config.toml
num_hidden_layers = 15
hidden_size = 192
n_experts = 64
router_score = "softmax"
normalize_top_k = false
balance_bias = false
init_std_router = 0.0205
norm = "rmsnorm"
optimizer = "laprop"
learning_rate = 0.00103
max_seq_len = 1024
train_tokens = 246300000
max_steps = 4036
Below are experts of layer 5 (counted from 0) of a mixture-of-experts language model. Rows are named router (the router's row for the expert), gate (a neuron's input weights, with its number), up (a neuron's input weights, with its number), down (a neuron's output weights, with its number) and show model dimensions 0-191. Each number is 128 + 24 x the weight over its row's rms, rounded and kept within 0 to 255. Numbers have three digits each.
After each expert's rows: a language model's description of what the expert responds to; "gets" lists some tokens that make up at least twice as much of what it gets as of all text. This comes from a sample of Wikipedia text that the model never trained on. Tokens count by the router's weight.

# expert 49
router:118150084090100162114142137113125104170155132147123129132125091118134129120135104171086156175141134160164106109150145142107146109113151113134147134154087107113109090131173108179153118160149135152117147135105133126107147148128165148104119153118161119117130155138104129120092167146134131158105114142142149153140167148101110178145126116116104124109107160136122140105110117150105122139094113153109090163119164122180147174124129119106106149117159124186112108188158137124085137141125120135110111120181101119144151137169100098163083125140088126132086131123136167123169083123119146103
gate1:141253141095131166127119111138132126145164091137091106122123098121132148136124074139114183137129105112132135097127124145144147115159129157102123153151145136135099079127182142118137089149105105172103138133134121149119158151128108124107126146136134136136123119139119095136126105147121137126127110113125130106142115101118145150144136158122132149101141130120141124110067109140107138120116158249123110133099124157129084111145112121141118120098108096177135088117148127122122138109111145117154119134131163144144105139107117111117111079157143157110105147109151120116153155137150148138
up1:104122115098116126105159106138079130137128098122102129120147158127132107131164091129120099125138093153130080129141142108140142125131107118128114091127113116125134096139098109170105121112161162114253167155129110114140138129128135123154076134162134130086123144131124118120098138146058126135142128123138112120146111125117132123130133140115124082125109146151142154096163150126116116126122117114158113127086145133151127151112132172133151134131100122149089147073116205126125161151137125127133136110119089114123089126141132116157131145167158094136091138092104144105153079141070128136
down1:121107114102115105103108130135110146098156134121139125127148125132089139106126154121098118154123152103122153158127127093167103125125158108128176140108121135089131136127149127134122165107098119167112143095177101144112131158134164094167129140131118104192121150132154116075102081107135136141108120137106159105104132133119157155153143136189130125121138108122133167120137119139142108142143153138154133132132147131120125091132166098131111065136108095136154124164096115102117150100114136086166107137069123164166129120139156164130109138122185127100150154106098118178124173108107145200
It responds to: Sentence-ending punctuation
gets: ". ", "\n\n", "\n", "). ", "\". ", ".\" "

# expert 21
router:097125076087156171143155147145144100117141118155127133150127117123132130178142128111117091092086109139092146086119134148092166134125125145118127113116144110159151153120099111146148122155150104121120095171152105117142096140122132107103114086174131142111128137119170158133099149144113131135156106120100129163127166130147100100108111132109172153109117088162182142133094116131144180149142082131102094190107112124097142139166123104124167127131143130084104138105149135148156162109128125139141114118173110126078106087141098120132084087108089136125143156142120133099117109116149137089
gate1:173248144142150131128124106125137130123112103109141140137150108095132108132118146121089143157175114100151097133114111120135113109131111139162139130079152139149106131101113093150129144159144156131131145124134168163135126138132093131117139137147119126135096115092124116153138144136150129131146121120111127121126135132109089163116161124152093107121129140131116108128101146096128108113146120255134122125150104102122084158153157155137122132131090145134154114174095129108106120126156156181156117116132137138151165113130141152127139134120101135110129114151112174137119102160115141177
up1:174122141102124127106119153150132142144150146112157093159148102115117111113092186091094173157185112115133110113139120129145120106133128132125153124051102126143109159146105055174133136131112144140230153087107099144158111133133123148119102122131123137166100105119126142140113142166181106106111132110135123126150126144102070127110151157133128111094134158111140142130119155132134134138128133169118132143114121116118108165147159145128145116098132126165125126159100130144102140134149163169112126187100134122133117113135149138108160127106116157140132111147100180144156134117116138150
down1:118140149124133097152127124135113100091121110151149119152115080103112156132126114109129099105112123136150116090139089096111161133082127121130102099124131144141088182121115093131175114109130163141177178127137122154138133147137105141145111116105139112113140140143142125158160152163143160129123100112090072143158148149165123092131148152125139077126094098111117107142135161092181144136159072089123057114147126160147102143151118166155144133141126132113133140104146154119135167085132117105094154077133099161099108147132091127124127142130142125157109118142141172097124107126150095143
It responds to: Line-start name openers
gets: "= ", "New ", "The ", "=", "- ", "("

# expert 38
router:085160086090200109130158122126119120164139083139161148137103132158117103156078142115136153124099142127099138092126158149139120137123122126114109103155154112087139124121143113171097095161146114136116129121124112138101152152075105120124097098128133152160140144118151137147118152121108114099105111106129121139119165105148121100126120158149136127113107108136105147088109126144097111104091099118087156160148126141105116093090139090111158142123159124119109142154166116112074132111153069139118098082165117152177149094140106156128092104122127090129136145100083146148135092112148155150
gate1:136230120162119111130154126122109159101133144133115126154150142143113165123131108123142150091120132110178138129126127106104114122115115157116131137144131131132105127148155129141093117113144160078140115136100151134114135129155115134137111127122123118162173156112140096107108142138148131175120153160154079131117127127113126115136119094098100129137133119124121137110117119159162122119152183255139090120126163146111136131131119145114133120118146132116123140124094155141099131116137131142141133151121141135093090131129126107114136104101111129119115108168093151114131067126128125124
up1:119136111113081114148127152145136115127121162197150144135190178140093133127114146141123121143118158138123115124152133143108121125126076142078156140065163116115125130143097105153136154127134107134255145130146126134163183162124104120146114104127148137145134124121127133117131117111113125089106143134105103131126124134120130142133141154135136104084164110154121146138145112136143129103132145116136151163155107126128123108117108162115112174187152155127161116121161132123146140176116141152127152098134147158126121118134119117112120116125111105179131144095081152109134115157121157114
down1:137120132107110126167123127106105155164115102139100085123151145134115131118105144173123130133137109131121121145164121103125167146154098153160133134140112129133160157191126121133056134101119147107154119149148094150112124121066170161120139101144148106137137096060114135115116149108150091138119172160153207149143135125109135100155122143126120140155130158148161137175141109137127103134128144151117158105122130129135120157151107172126118064131115101172100148093122109173083110116141111092147162136101131095096135116120140140123170118138129142123159140087140093116129105129115133158
It responds to: Possessives and function words
gets: "'", "with ", "of ", "to ", "an ", "on "

# expert 16
router:133143120115108157141158145142144129092149127168128157130091134117127100147105086127178113133128137087105147088153141165116148134114121098121138100139129116085134102103130121117161091150119120153096157158169149108121150165110101092080113139165142116080101132135165166148107112087089150148093083111121102124158161115138165175154106155164134139107096121146125173111081116130095094178101115112112125143148100167146094110134127069130130133109130098103144150165161141102136105110112081129111139102140099149137144132128102125128105108140169127114103120135144148102131130127139148097
gate0:255116158133131132122119120129148096160093134121135123117106121102116143124137138109102141104129164106157108147119109116142137139111106159161134128130089103138124159134147116094125115132125175117147098108150150176137126137157140140128109128148117114107087144116088156126134150159167120131153123093159128125138083108116096154136115148108108171143131128124140137137121116152103150150099228130125137088120089112083100144122143125127117137104133131173128113155130131130126097149149140119089175144137105133114122104129164143118154129099150142138131163120152117150102137093158124131
up0:146129129125123141136139128107107126121137162118172126152182105151116117172138118161110144187113120118177111121112120102116111139118134113115081130125104144096142136121121160133131146155155095255125129139116126084125122133148114168134141123111101122140117133144110132106108139064123146139138156156122144135090144138132120124134167117122155094128154126127131159114105128128158147130142105144116133109144136114141163093125140148122103168157151101145144109073123139145104147157099138113143135127139129119155111168135106133135114122170124125142109118085116133165120107127147141156
down0:156181124140103138151126098102126122173154163161091138170130112135120129117102093123114146135114098182119159106160113126158132128118121147132151139130121123107094086135137158115133089136179131205133074120124081099133135110090108126088143111133077108085125155120109174120123135099133150123171140098083162124110152104085100112158125116118130126129149148147131155098139151167114143140128180151139099112113146098124161160125135150111127114143168134125112145170122126108105132153097129187120134131147112114129138142135136148144074155149176119125125113102105103125121105134128126163
It responds to: Prepositions and place starts
gets: "to ", "a ", "as ", "at ", "-", "& "

# expert 35
router:120142106138100107116137147160118112160177162160102144173085149141126138132118158137131145141092138108083172084112130128122123149112159088130156116163095146160160085123161155150140104109104127137103121136130145154113159162142124143120111104133115148141161153106113132129152126117132109151097120152140119172135159112098147163109144114157145125124104121122125159130156134137112147091165121177124085124114160164146171096103138123169192137146156119137120151129144104119125153156158094143155122152126165101139106087131065117181139082140169143127152130123154095162150149117117123098
gate1:126255132161140122128112087125132128071150131141124121130123118077140115166162146097089146130113109137171134137117105140151113172114102148134155123075128118135128127139116126134106129109151139118159113087157093122125113144108127087117111114122148136096129124092127114146127128094083124133113110154140140127086143139092117141105114129116147093157119119120119148130138140104156176134120111238163127129107122094136143148155111128134122105124107138124125133095110135169132157114120126121133116127096118150140139124126124147141137164105118165110169084130127121100122123144130069147
up1:086149112135152112128150060099117133101114147126138137119137139112148143130130100117156124149096141147149080133130143116104105119099102155144127176110152129105157107098137120119116117103102138086255127169134107105109119132132110130128153114145126097130165150088133156111122131106114117146093160155148123111147134126114149103108098101097142129125129118169152144083139112089087139132109088142108111100126120103140130138107111104126123117118167093121134125140161140147096120127153116111153111117140121174129138128151121113133130158084078181106158155145146152096100123136139126125
down1:130184160160124138151124139099125127104103118132136153163159113128098099130129121118123115160095151081195145102105132145098128127090119130150157126130153118121140105124139110093096139105121107143181134134132082156119138115124091111128100135122166074083125128122154144158130131128123141116160115125122187100153190156116137094112095123152123113147095119136105082132150145113117129113134133113130114113141103136116121142098110143122115102185166081124128085105088103107154156110130110081111128096114109107153118137106136153165140125125074157124126125108114136083102069129087101116
It responds to: Clause connectors, census prose
gets: ", ", "| ", ". ", "and ", "(", "but "

# expert 1
router:143099171152097142134137152158117118089133170119102085128077138109098176124162108133188125130121133156100122167137127139163139143109139149111131135160117136163141103162101136086130159104118113155116109151136166148123149162137085097096107158160135095118153132140121132126095134129108116164121116160150107165158127132121133119134100159129122151150132093150155161164108132133123140159103130076086119145163088163110137121113155104105084161122141110114134136129152133149097094136163098079118135097109086130109116100185121104109105110157142111119141137080138091096128155120151135129
gate0:255140102157128092112119110143124126117106140109094107136118123122124141178132115101141106154127127117145114125139123109114123141098134130143154157166105140146133116122122125087162169106136133139135081117137149113117139127130114122206134153108111152137128142088137133074117106119135152141146120139124096151129141142133124113129154147146166153076117100139080124150130103138138160104147226115084118156104111138129110107132152122132137136141134144128114170147167134138130124122135114103170112107125138122120127101090112111138129115107136146139147146129150141134088124129108074153
up0:154172149151090102134113091156132167112125139129084142138150128115142152166107118083100127151137109112140121117151142144133098135107105131167163168135092116117163100132122116112184152096135139231144112122136126088133119144139121090158165144121104135141109145073103108074131120096131143146146150136133120169123136134133141108126155151137145162090105116149093120135125088118140125120145122107108120137100092128102124108133185152138117148157142150119106172117171135127164138135152128099165128090152100116137148098141122112151127097111130121123153166164136143126102103129138073100
down0:169144129156115117089114145140104088093094101077086116098131149113135146115132102122144111155146137115128122134141139121093116139135158135133142138138121141100105107167118107078168122124131127137125117122157074134123152168122150099154130162070078116135117126137137149107136099173107120160152136136130094189149095133142110132156118126138172129105145079159148145159110132174182156123120138132096150099113125175123112147089133138179134164149117160130173099153147111134144087129170137113123120133135134109133137118114134079120126115102104128155135073159136115092154110166130099143
It responds to: Name pieces, table cells
gets: "\n", "er", "e", "F", "Fl", "Be"

# expert 43
router:123168081153129150136121130163148108107145120130161164165109136129130155136088168111148155117154138102117100116167131149136136133101132131157174111150119068132167084152123117125100114063145098116127150123120153124147128125099121142125105112132140105148123137131120162147113127137098114109120128131171094133131139149081131148118116117116154111111095122120125169099106104132099092107121093144093121181134177139156107116125151094098127135151156129135112124148139116084080161158112146172132094116172138125084106119157114096146093171112104118110131142108095108173119176108141096083
gate1:109253141142114156147089138138143134104136134144088141155119120130128129119144147139177119155108119109125115165133122123169147134127161159140103139114098106138163110150100122095180099120153124109171142144121113124124105129111122141149123096104156128121115100131151136119103097107129151100133153146133128098111084097142167094115167108099156125137130152141121139165126130105153137147105127240128095120091160138101121128121131123128113103152108110106103129113122097122129157104112094112125148152101106114102123111127121140128129156128119117113091105113152073126101140102155104138
up1:139143105167127122171134116135129136100120132125139132130104117153160147139124163153169108138121121127106116131142157133139148131158161116118108111120120118165144136148121113078188094138178119130255173139116093149141110159133102155136112131137126112091108129140158144106104081118137141119131106131122104105124097090132178100123165087097117104092116123147096138130120111087149127142110147116144081142100149143107127119139148100109081115124116124127092148139122090148156131148158098091115166150109124111114135136107110120126102131135134101121101104134156069140124135135156114110
down1:111162148100142149141137155103146081151126143158157141139186114112123099110101106137124094106148133143115177171151123119129145143106187098122113131123121138106092121134168143132135090170104156153177139136146122116165161141185115139132109141103156117136078165123142172067099095131131132113157157112130147144102135109119172123141157088136136145118148147129137135153114156099133113141127109092119157142110166118092116111145162144102141143137140084095152119112167104106167122169126095181123147103089131131153137118121140159146089152159142112152099141087117138129133095145136136121
It responds to: Table cells and breaks
gets: "|", "\n\n", "the ", "\n", "- ", "The "

# expert 22
router:072178077129139080171146112118122112157149122148097156150135098164141084135073121119136106108094099141131146120123129143142137143121142145122146107132076092135121094089117139153148153135188114115124134123138172105129143089119142140080121102160105126119128160121131118112110128134106152109160112120115116160134175095131133143144101133135122155092111096130114148099153142135134112073125137100121107169083144138121120162116099101134168130129122122102099161122169097082106154121150105185139125079148129124129162125113085108168134122133145124095150140149103171118151154131134111112
gate1:127255129102142108115134146096143140133140085111141132163119108115123145110152137138161105110127146119125143122139111153097118106136129129099093150125137150135117102142097142090124129143144110134165127129162118169126151110152140099118128142092131136138125147128139163142103117153109098120106123126142165123138095116127122102130109084101107159102080127140142115129116114084160170130150141255135138086137133143103126106155132150130137144155101129143149150122148108133111114157135146145105137115144114125119131149135112138127111137131160174165115110142157093141123114173148126140
up1:114131123143130155138073092104106146152115141143141130136106134095142131130131115169113154152148125109105153124109114116125081065105130131161137120130110132121148121123088119133121131113162153111255135113157174140158149082138145101139151111105143129134118127110121136123113106138119121140175124120119143124114093114124083138118114122120128106105125150162127127117144148155137159107110092120156153105116130104114134122108113130128170117086156156186153132160138148107125128140163148147128112098147133122106150124074115129126138121169108161156133108110117102112138116085146060151
down1:080159112120180159171155180158162131164185113152146137134129086127144145134129130098122144116103115116116132144143146189126099116155116167104157099121130133123136064126118174114130132094162112184144118112146109128135126150140167138150147122111119109144129119134109093127121150128141127098112129122145173086132116118139119157116191133089145162144089139148112149137113123146116157096132132117118148119130128135144107154104101146138177157115124167100136123108169120126125123097147119167098128123114146144159149101129143155136135114116160149123136144099116064127083148089103092178
It responds to: Modifiers, commas, hyphens
gets: "-", ", ", ". ", "of ", "al ", "in "

# expert 54
router:086150084136141131104161144132148105132155102147143116103132086130151089135079108142110089106077114118125141093095114160114136127105160144114125124151127115118144087126108127154161163111129100092129105123126095143126133163108104148134133098125115160113098161110153149145130117113102143115113095130095114093118182094136131110132129147110157149089086137127110122106093116147130093143135116112088137143102113187194119093106124091117169124167143113142082147119159170098124129098141128140117156119157077093150115109117108080161096143159112114122109139092112090122108130124161140133
gate2:172119255132122138150120146141111126153128130099125139103171126128144154091132169139133124151135155125116103128118117141133134100123107096157155145134118173087129112121129114135112153135121155124159140126160115124138156144156146136136144142140125162150131103118152145100145128122136135117108131110090128160124155134113119132130110146141154135119104108128140133151125160128119120126150102132250158125131089122141095133138147163127087187101135125153125115151146164111140138139134114120139136145104134149177142109098176138132172095126134153116134131144125143140096147124119103133
up2:101128106119156137143083119111130142132130130074100113127111109134154150167133120124149095141147126140132113120113127141102107125098140114127106131100155091184155136141096156112149124134172107136141255129121132160133110099142123067116160156180126127119144149166099114116083113152144127126143163114145135133151114148140146145123129146130122094155124103110147149105154151111140097165116135130123110155121116147116111169156161130163117146085168118145143156115146081158132118113121134128129125153123125111140121114127114129113120123144085140120136133189152145142189157139133177129
down2:103154114173136120139121131126147116107099125079147107149156114166130152170105120160132136094121109147136125142110129127112140141077116106140129147153147104153086106070119104109142155128096118088129138131136154130144128135139162129149113131103112107149109132126115135088112175144170070140103124090139104111137169125095128148103138141122144143132141130165153141136076144119096137130107049109158141137093130114146150161136099129106158163096167169097122138143134085102104134129107086150149119116163161171151103169123119156149143122078106134099102126129130117149169167119137092102
It responds to: Transport routes and stations
gets: "–", "| ", "line ", "-", "by ", "way "

# expert 63
router:158093171142099148103091113101136112107083122099103133124103149116114169100181110138148126168169159110180082124101139099117112132119124086117118138116120145166166129124148155098147131129112166108123139096128131095113146138124098131111139136123109129147112124112126115089126170080158144128135126105115105114143145126114147153103141121144129085096114110157114152146138134152090161160161131133106094088126077131128107114137121135115098113129134133106178130118104135131152107160131179122134147148058104147160103134121132149085137114126123148173153129150121097084086130105081109177
gate1:138208165117093186132130145136132147133084135101143130120110151095111128110155135121134123107143122118120147135112129129112114137106132103076140123132133162132120139141128156136070162158121162108127104121171130100152110129090136103137094177179124141128155115147102115164081111090112121120157148128118117124141084088096122151102142140165119175134108143129145120148119122130123124145115071246138126119125116154139129129152147140104109163092127143117139143157115120122122136149150152097103133095119124105166103151149149160113137145117124118152135098142165110089151149110120133143
up1:127112138114135127099089146134122131140116104168145159155120138149155077116113130125164133107114128115139126185117080147129148103120121138159151162130126124153120157147120130139142094102114105172255140131108107134143157068162145127132140108122150137108142131150111138093130121139153126119090118145107113125138094107103103136171141103132105074126121149137131182143092122096148103119116127117119164113162092124136126120116131085169134113157151119110152115135115141133124094122087156127115108158110140136117121150131102160108095143115140130140142123141160112157154087161115127067
down1:121154149126133113100112107155125157118150120137176096159124125147150061126103164143124165133138137165153100146162166130118122105126094144144136146176098083097069104110117171177155075127172130127169110137137097112156110107148122131109109128117160142121136115154175115106103179147143132137088144131079139094116167126119121114150079116117102083139142161111153144119104117150150124130099135149142137136152181113098121148114147135112147117137106127094108101157130109111135154122105113139113129161116126104152151110120158146141127136131120096083171144148093150128138079142158146135
It responds to: Word-initial capital fragments
gets: "K", "s", "Z", "I", "ing", "H"

# expert 5
router:129123109158133122170131149169158110112174140166157139171130114109086116140066133109114108145101143134106181111109154147108170158111174125135147092143149106106104117137158108087129098098141093139096147155141120148147113117083128119101134153141112122133097090093155160111140109088102127064136112161110166153095130130138146120116126120126137142088112149142138132128147135143116116135120138162122119124139152169104120088102153151147117118171161157107120116086168118157150159109125076088111165118151123147108107151122100106168101133145154090110132151095134141155112130132164117119
gate0:190119123170127118141094112110105121151106101137115115127115120098075139134159132167176136147119150135101131141121092111165113123137106146131097129139151089108107093090131137128154157094116126138130124140134099101079171151116134127142097089097126151154121102140139153110133112123086108117106116153101178153142140097114155128111134112135162134099123133142165108141127148154122140153128255112129130147107155092153131143107159134135152125127132126087178142093125129087117138174134124132121143087150097074119114099101126117130152140109128101100148119128122116102144140148136116134
up0:155112153143169095128134119135119114124130143155146158111117149143122152098103130082080126127113093127111111110114131104069116108113157165125148115121120134165153126162113123150143104145136148223111155118074147109149098127155130130104145133159121076100175132136117112179166139106191155128126114114150101136127139144138110134152141162127098140163114145103118142129122081115109142066162107140133163134123119108076145120163142097137079156126123152137128155134146133155097131133113148101148106118129127133146102162154145109107088141134135131115143140098177130084142117121089104130
down0:120096167095103155118116164125088139125097143137103129131171134147107114130110149115142110149134117151139126114135111077148130148139093130156139152181115145125170124113108187096157172122124096143167158108146141111139140154128144148102165114119156137120176141112142163119102166116146200103118178143133109112178158142137110107133134108138124074148162142113130130125121140092156114105135101118142129134120107092136114127146108130136095152140159143134132098087157096122147108104118157072160122130115107139135159169103145121100148081129157107173126146115136127146108099150068153120
It responds to: Separators in stat lines
gets: "\n", "; ", ": ", "\" ", "', ", ", "

# expert 24
router:173074194132101091105124148151183108123121140103163157107133117119140157127120104097164107130135171096085129155158146094151131159109123111132105116115115090150115181108158145116159107128102125155102123129148130085105110096169123130158137158163153138137128128099112126113085154125131138103110092087120131119114067112150135159108128145114156163120144120102099137132132108143125132161138098126100131110135110150092079096147123143137092125076138143087151139116126088103123114135095163114113124092093123156122159152143149148086155133141122101163139140119124117106105165114105123106
gate1:115246070123135102131150136108090145110137120105128131103119140161119135114141169146128136104107150136112156117090126142156138117172162134094141155156153080172130120137120137112115143103128093100130141122113144153114149107102112124096151101137148134125136119130107153171119114144137129087112156119166111108108129116115154126147121131128120132135156157135143140128146142117133129139129147254134135140121184116155133108120092154122156126141123169159151135156102146120122147170114134118145117156141164145077115143154144127163151144139115124122127140105122106145148111147102149127
up1:136155147110161150157098154112131123158119163106116140141154126125124142120127109143133124175183082158103111129101127144142130124130152130168123117150118121131121127099148189145161121109125143135245125163120128143149149152163150142101101142118118129149141151139111148107129152112097118140153129148132135088111171133091137113084112142129115116129113186115141105105156158106109134149120125127143164121170131160115115122128115146150133153124111129117142087113139140146125140164106125161094189142152127162112104118084083165103124078088114138161096108160081135109106127135112116129
down1:156115177138131110091107160129169182119163145148158115109150113115117132167130127089164099106138114103144125125117141101148127132148114134128149119108129169131123128114147098125131155150121148123100160116151177133094105128195157090103119135120052137192139105141156137143126146124084133112129090170118086123125161116116098124146132093134166119145155148145160145166096102162138141088127110101120129159129110152106131115140163124114114131108084120124101130107181147145110150138090156099136146095149092153148124100151169110084142135138104127144137126153130124128113154172113129097
It responds to: Thousands comma in numbers
gets: ",", "1", "s", "is", "T", "dep"

# expert 42
router:126161106135123155146145129159167111108158132139126139166146133117119101177087117113119148136144124142077177113145161166095120134088158129143159097139129061119151075108130092153150091100135120127117179159120144110114141159123113129115113124161119136142111147138151160112158163125103116077145098136125120125141192095113147108163114143111141124124091127129114160126101096151126074121139107111102141149136163164156137135109138099152149147117178134144155133166172130100131166111116118161094157133183128142144149123173119135152101126134159123113104157127128148165142162132130108121
gate0:229093128140141098102081102122122121140103122160135128120145140077121165138109117133097167105127120149103142150157122110140134107132141153117144147126121134122119140132086097146117135124129148131121114111133116123136170159130111121143100140116120121141100156095114127124106108168118162149118115145091148120133122131119139088128139127136115116048143140136128121117149132116132148124149255133178130106147133106093152088160134135103153117141137118162137123122133095177095102137130144144142126129141108110072092129130135128118117150115112134132107108105093119130135091126090116119
up0:138115149116129126226104124107110137133109118121117145110095109102147098112155194123144153126081132114140109105111104129120139135160113151084123142102176149137109122152170167107118144119158124227121116095144125174108115109119150152123107132129124109129141118150105097154125095125187161162091144128115120154138114142136136151144092125107120166107138106132189145154146117134160106143111122144118134130133130103097106167134146117134100112152106126084112102102126094095142130118121153161145087101112135119115110122128161139107140124118141080129110107140157141118125100142168112152
down0:124164132107149132107137136115147149123118117156131123123136077105129116143163137109107131146137072131165100130188133116088170133129153152154164120112126102126119137147084103145135115143118143111139129063150122080091144133122107135134127086084098130108118129154095121131111115143122177080149126154154101121088162132107113099073152097120146139120139157093095127123174122125154109121132171168139121120119140102134131147107144158112117115154145152120177096139107121138166148099093133168181168132142126102103140156145126092147143157132125128117095144147190137097145100159147106115
It responds to: Infobox field colons
gets: ": ", "the ", "\n", "(", "0 ", "2 "

# expert 25
router:128173106152149146138162137174153106099153134130160139137091123107156169124139110114121083168140153128110106144132152152136152155119123101143098115159119134135131108158147150098092142136158187144120114135149128136109145158116063111111101143155159104117137133141126171139094123098130139143104098112129083143156152130129152147164103161116167124106093099147095146074095111167110128100101113121138146137164117128113111140131144100158089144114136098088132118150187119098118144141120128097087126158157102130149114109146093114151130120161157112144105185124161106104123141082141159145
gate1:133221139146152116119165127137119129131126110133156112135115102117131137130105128120119130135110098140138120145112114163142122121140146115121115138144119110139119117145166138122121132138107155120120141124192118169111165093113101175171127099122175117115166098103183105122144123097117121135120045142147089161146128107146099114143136130092121136113097182143101081121100063152116090119096171214145125142131111111096179138110129163108141118159138164106122125152103135156125125127132140104128121161076152138150132149148127120114146137118132132090141129118132123101113130137109144131
up1:138138129121157141143128149150136113111134128100160113122085122124137153117086144131133102108125118124132102163099147162142135118124150123159113107128121122137114103168143157115113124166097157118249140128169137121145149100141142171181149097119162113135168117105195111124146117097115132136113055149166099145124147130126132137123104097107130128133100187120134090106125090149131080118103161128158133170138144129093175143099110194119104124136132162128149093132118146125127130144145146098121107155107131142135142144129118123152138126102139100101140158153120133096122105106133129134
down1:129209124137137108109120128133174000150159098116155120145121143141123120133127143108137116148137134110150096119123125162121109183105146127120128134126163165119118181108143141111155136156131125138122147125146141125132118139110149110117119130125103130132151133117110140138128133139144137117140155125102120118124199139137139153148133128157133147132131111137132141129135134118133137129132121187126129129155104127124125132151144156144134118145121112121127139144129129086118109138084170102100142129106119140174125118125136150124127125157108116095113126125119106145114122145123163103
It responds to: Sentence and paragraph breaks
gets: "\n\n", ". ", "\n", "ate", "). ", "one"

# expert 51
router:172103175108101144107119165165141124117086122160141119104115112138113131133140086140177104146140143114112102152142160138147138148124094131131116121155140131153132172140137120110138131106128152159106131108139099113123118136147102128120149169122157114084129100146133169119118103120121158100114138089126118140165045122144159156119107123114130106122103147142152133113142105108102118146081111119127146056148088154094094106147123159160091109095075139113133123124142150098141114173127115101136128111115110109140119143141137147098140096186170099194115145104129092097092112142135105144
gate1:149255151133096136096123091118154173140133144105174138107159121109136140190115104122127141143143139134131141101126148134093134133103132095141137110144124148141132122139153119116134108098129135108111138142111109132163134097110141103103122155158133153137138124085134127156118126110130142127125150121094127131094097128184124144164157143177130168157122131084130112130111129111114163108126092241146115108166121126117139090102112123121142113115128148119081151142139138127127141122115165133134141145152105132161121135110088125138145099116109108153166131120155137114147127116099128100
up1:142119091116165114119114181122129165123107129099104132148152144139152133078136123121148146103160160145144099083122088154136136144128143098124112134126134152120113129118119099111109140182141129151255109084090117154144116112140111138159152100131132142106140151124082124106126161134131103156124157164133140109119099129132111155133160120124095143128121090133146154121133152116128144149114140135125112127104147122135148152147132116147097124150119122133141136128151120129141124078124110118098137108135135163100159145135117134132143129114126151121123133093123106142137129120082106100
down1:190129182100097123070120087103173143111121111106117110144134112117165134103158126130122129143144144106149087157130126066100092105153113135121118120094110135095163160106147127095101080124124183106145123122149138143147149125156133139084173159133165128100080085107149141155151137105162141157126161143111108133103104157174129136148152099143128159099135107111109152098121115110161175136120144119134131113101137082121117136116141171133108126151096131171132139120144137146126134138163124144142121096095148148190086118120132118125112121152137128117158149154151114108140124140110156098
It responds to: Year stems and fragments
gets: "I", "es", "198", "G", "R", "C"

# expert 37
router:133120167123132105106105124101146107117090126097161106123100135101131162082121102133141134134167150105152096156119065144139081142125082140085086154098124123141125149100091122103127150110132172098146090137127165116156123137125110127102169144132155088092131111170141116110129093143105165128123129147163139139135077169118131132125149082124144124128138104121132155116127105153155129162139111173137099101165079127118095107162128114119100148122118148094153122095123136157132083185154168118133128137101106102101117157104150133081138134108122105183146145159109118122131126121142146100
gate1:152255110126152153154116115123118117113129158081136099134120123121108148114129120152137101132108108149131113095099132096112120144129132159148139128108154156152141104139117112111130146130128123121154111123105135124073168146130088085102143114146124127107112118094118144105097132123113168120130151136145145127154118124148149124149153143126137141135170139133126086104116133097132165134105154221121128117111101085104121112127125135145121149125124134144093132135116124127133118120139116176134060107160166118126134109156167126107169118145156119105133139099156123110140131083129104088
up1:113105146073164144158121088151094134115131145129116145146158131084096153114140086132133096103132145129146133100127148114118107114150144147148131117109138121136111112136119096139125173126122177108255113144117147122121165113080138117136152094147108103122118137104143120126115131095135140144125130177133178141130139158168140129125148138102141146130170130121138106155122141127119156131101114116142113148137120089121151101120126128145137139154112162134105126144151154141153106104145105181132094146104180124185093123148112105131183124090130121146145148110123134131126137144123088094
down1:154116141114110165114150090088175103106104134138126126131113083102129110127090108130141104128118104157152153107128105134111142161117114137119163096155145173093138131125107130099121107160155109120127118164092140092102148166088107100101058103160163111123122116123118136120113095118089126110113133188120142100167081102138143136122136130152129118134136128117142118115134119172134141185112113131107138099106071138124119115145148130164167132110126144130086100095110132119136135123124096124088153122174126086157116149162160110098169125131197107108154128110132144132153123103164097105
It responds to: Capitalized word starts
gets: "A", "E", "M", "C", "O", "B"